config.yaml
d_expert: 96
n_kv_head: 8
positions: "rope"
init_std_qkv: 0.0191
init_std_o: 0.00406
init_std_up: 0.0191
optimizer: "muon_variant"
beta1: 0.9
decay_fraction: 1.0
decay_shape: "linear"
final_lr_fraction: 0.0
dataset: "wikipedia_en"
Below are experts of layer 7 (counted from 0) of a mixture-of-experts language model. Rows are named router (the router's row for the expert), gate (a neuron's input weights, with its number), up (a neuron's input weights, with its number) and show model dimensions 128-159. Each number is 200 + 30 x the weight over its row's rms, rounded and kept within 0 to 999.
After each expert's rows: a language model's description of what the expert responds to; "comes after" lists some tokens at least twice as common just before its tokens as in all text. This comes from a sample of Wikipedia text that the model never trained on. Tokens count by the router's weight.

# expert 22
router,240,218,181,168,216,200,190,203,182,263,175,241,221,272,204,220,195,224,134,196,174,162,188,169,233,221,193,179,166,247,199,217
gate0,217,202,195,199,220,204,189,192,198,208,141,241,186,245,219,261,142,307,159,254,179,221,232,180,224,193,191,191,181,234,210,146
up0,181,252,187,198,205,201,116,187,197,217,148,226,193,207,205,199,140,237,159,259,157,209,213,208,224,148,178,192,194,253,207,181
What it handles: Years and table cells. Years, ordinals and pipe separators in award lists and filmography tables, such as | 2021 |, 58th Academy Awards, KBS.
comes after: "\n", "|", "N", " in", ":", " ("

# expert 2
router,225,228,163,184,183,161,168,222,210,236,175,194,205,185,201,206,247,179,148,214,183,197,224,196,206,185,226,130,226,288,210,183
gate0,172,176,166,215,233,186,163,217,212,201,146,165,212,173,165,199,216,249,163,248,205,167,179,200,248,167,161,218,166,205,187,150
up0,182,205,169,226,237,166,157,228,171,212,159,164,181,172,203,191,220,205,174,231,174,200,182,238,286,147,159,201,157,206,200,157
What it handles: Broadcast networks, numbers. Broadcaster and network names such as BBC, ESPN, FM, TV, plus digits and articles after on or at in broadcast and date contexts.
comes after: " on", " |", ":", " at", " from", ";"

# expert 23
router,237,192,223,183,195,120,152,218,164,289,227,226,234,214,190,227,167,202,196,228,215,211,213,174,180,190,241,170,203,233,203,228
gate0,212,188,218,180,234,136,225,258,225,228,182,172,234,226,239,210,191,240,164,207,246,145,177,172,217,175,259,201,242,198,165,79
up0,192,208,188,216,182,183,187,206,200,231,179,165,191,218,206,216,199,156,200,204,241,187,231,220,187,148,223,180,201,184,204,169
What it handles: Section headings and fixtures. Heading words right after == or a line break, such as Career, History, Education, Species, plus scores and team names in match lists.
comes after: "\n", "==", "===", "-", "|", "See"

# expert 52
router,212,149,185,192,205,147,167,191,170,270,241,233,214,262,163,166,233,198,201,203,212,197,159,196,163,252,173,172,205,179,196,208
gate0,159,146,216,229,240,209,192,244,252,203,195,180,232,229,201,179,140,270,230,177,250,210,160,215,192,199,209,190,200,182,190,124
up0,167,180,187,207,225,186,169,211,180,191,173,210,237,221,250,163,167,179,190,179,199,161,160,241,198,151,228,164,177,173,199,145
What it handles: Adjectives and word endings. Common adjectives and word-final pieces of adjectives or compounds, such as outspoken, cold-hearted, popular, modern, similar.
comes after: "-", " a", "s", " ", " \"", " his"

# expert 34
router,232,189,264,184,189,131,191,214,138,224,204,249,252,208,189,220,173,262,200,205,242,177,199,161,195,234,222,203,175,280,192,205
gate0,200,188,195,168,211,196,215,227,249,184,188,213,208,199,186,208,179,229,232,189,209,213,189,232,193,198,185,177,184,181,188,146
up0,184,275,204,206,208,181,218,187,179,188,212,173,165,193,193,187,192,183,237,205,229,185,192,273,231,156,190,169,140,186,226,193
What it handles: Line breaks, headings. Line breaks and heading markers that close tables or open sections, such as Personnel, History, Career, plus table-closing brackets.
comes after: "\n", ".", "==", "-", " =", "|"

# expert 19
router,219,157,239,171,188,127,198,180,216,231,169,199,228,213,212,211,183,260,145,200,180,210,217,212,165,227,269,211,192,202,179,222
gate0,184,188,224,226,204,159,173,217,211,171,196,208,231,263,185,194,165,267,205,170,185,183,169,144,134,160,227,238,237,221,168,215
up0,227,203,219,215,198,179,165,203,205,254,203,199,244,202,218,166,244,187,207,237,259,209,227,220,230,132,265,174,193,200,159,196
What it handles: Table cells and numbers. Pipes and numbers inside data tables, plus "no." in reference numbers and decimal points, such as Reference no., 0.19.
comes after: "|", " |", " ", " 0", " 1", " No"

# expert 51
router,181,167,167,164,188,174,189,206,196,234,212,235,196,187,205,239,231,237,179,214,173,268,227,178,189,243,216,183,192,253,211,173
gate0,230,237,192,194,189,266,205,231,182,187,179,223,236,207,175,196,132,271,250,177,233,197,203,220,251,180,156,235,201,258,198,115
up0,215,242,190,195,208,274,113,202,208,195,201,213,212,200,198,236,182,154,202,183,221,249,253,198,283,167,199,174,203,226,238,176
What it handles: Subject pronouns. Pronouns he, she, it, they, there starting a clause before was, had or is, plus occasional mid-word pieces like ke, le.
comes after: ".", ",", " \"", " that", " where", " but"

# expert 63
router,225,189,150,199,165,172,125,252,228,251,211,186,190,208,196,198,221,207,203,231,216,157,190,152,177,198,216,173,199,222,156,187
gate0,170,198,209,187,192,163,202,257,200,170,176,190,210,218,139,224,163,238,218,155,250,176,176,128,231,198,185,253,228,205,170,143
up0,156,181,218,227,250,166,140,235,182,214,163,171,217,185,149,214,218,215,232,176,198,205,216,201,261,148,214,184,216,211,163,214
What it handles: Place names after in. The, New, United and region words like western, southern after in or of, leading into places such as the United States, California.
comes after: " in", " of", " the", " from", " In", " to"

# expert 56
router,237,235,172,202,203,159,120,188,212,206,202,213,216,210,186,197,214,226,155,250,179,201,218,186,185,232,208,176,192,207,198,205
gate0,224,186,228,213,225,159,218,229,283,180,150,164,222,225,126,199,164,304,216,163,177,192,192,198,221,207,206,165,214,203,210,166
up0,207,207,233,220,224,155,172,181,205,181,183,146,208,218,174,170,155,207,199,177,195,188,194,235,215,181,223,202,223,196,204,212
What it handles: Main verbs and participles. Main verbs and past participles after was, is, or to, such as released, born, used, found, married.
comes after: " was", " to", " is", " were", " he", " also"

# expert 50
router,219,208,171,196,175,181,171,257,209,187,231,227,240,200,193,184,233,212,173,246,182,235,213,174,240,223,260,176,185,208,204,210
gate0,165,236,189,211,253,161,177,218,205,164,146,207,226,215,192,202,195,223,245,234,265,210,218,160,215,194,201,231,218,253,177,131
up0,177,247,214,238,217,204,170,199,192,173,127,207,220,191,176,163,259,184,184,223,218,223,242,186,208,180,179,196,184,220,233,146
What it handles: Pronouns and clause starts. Subject pronouns and relative words (he, she, who, that, which), plus line breaks and == heading marks.
comes after: ".", ",", " =", " that", " where", " which"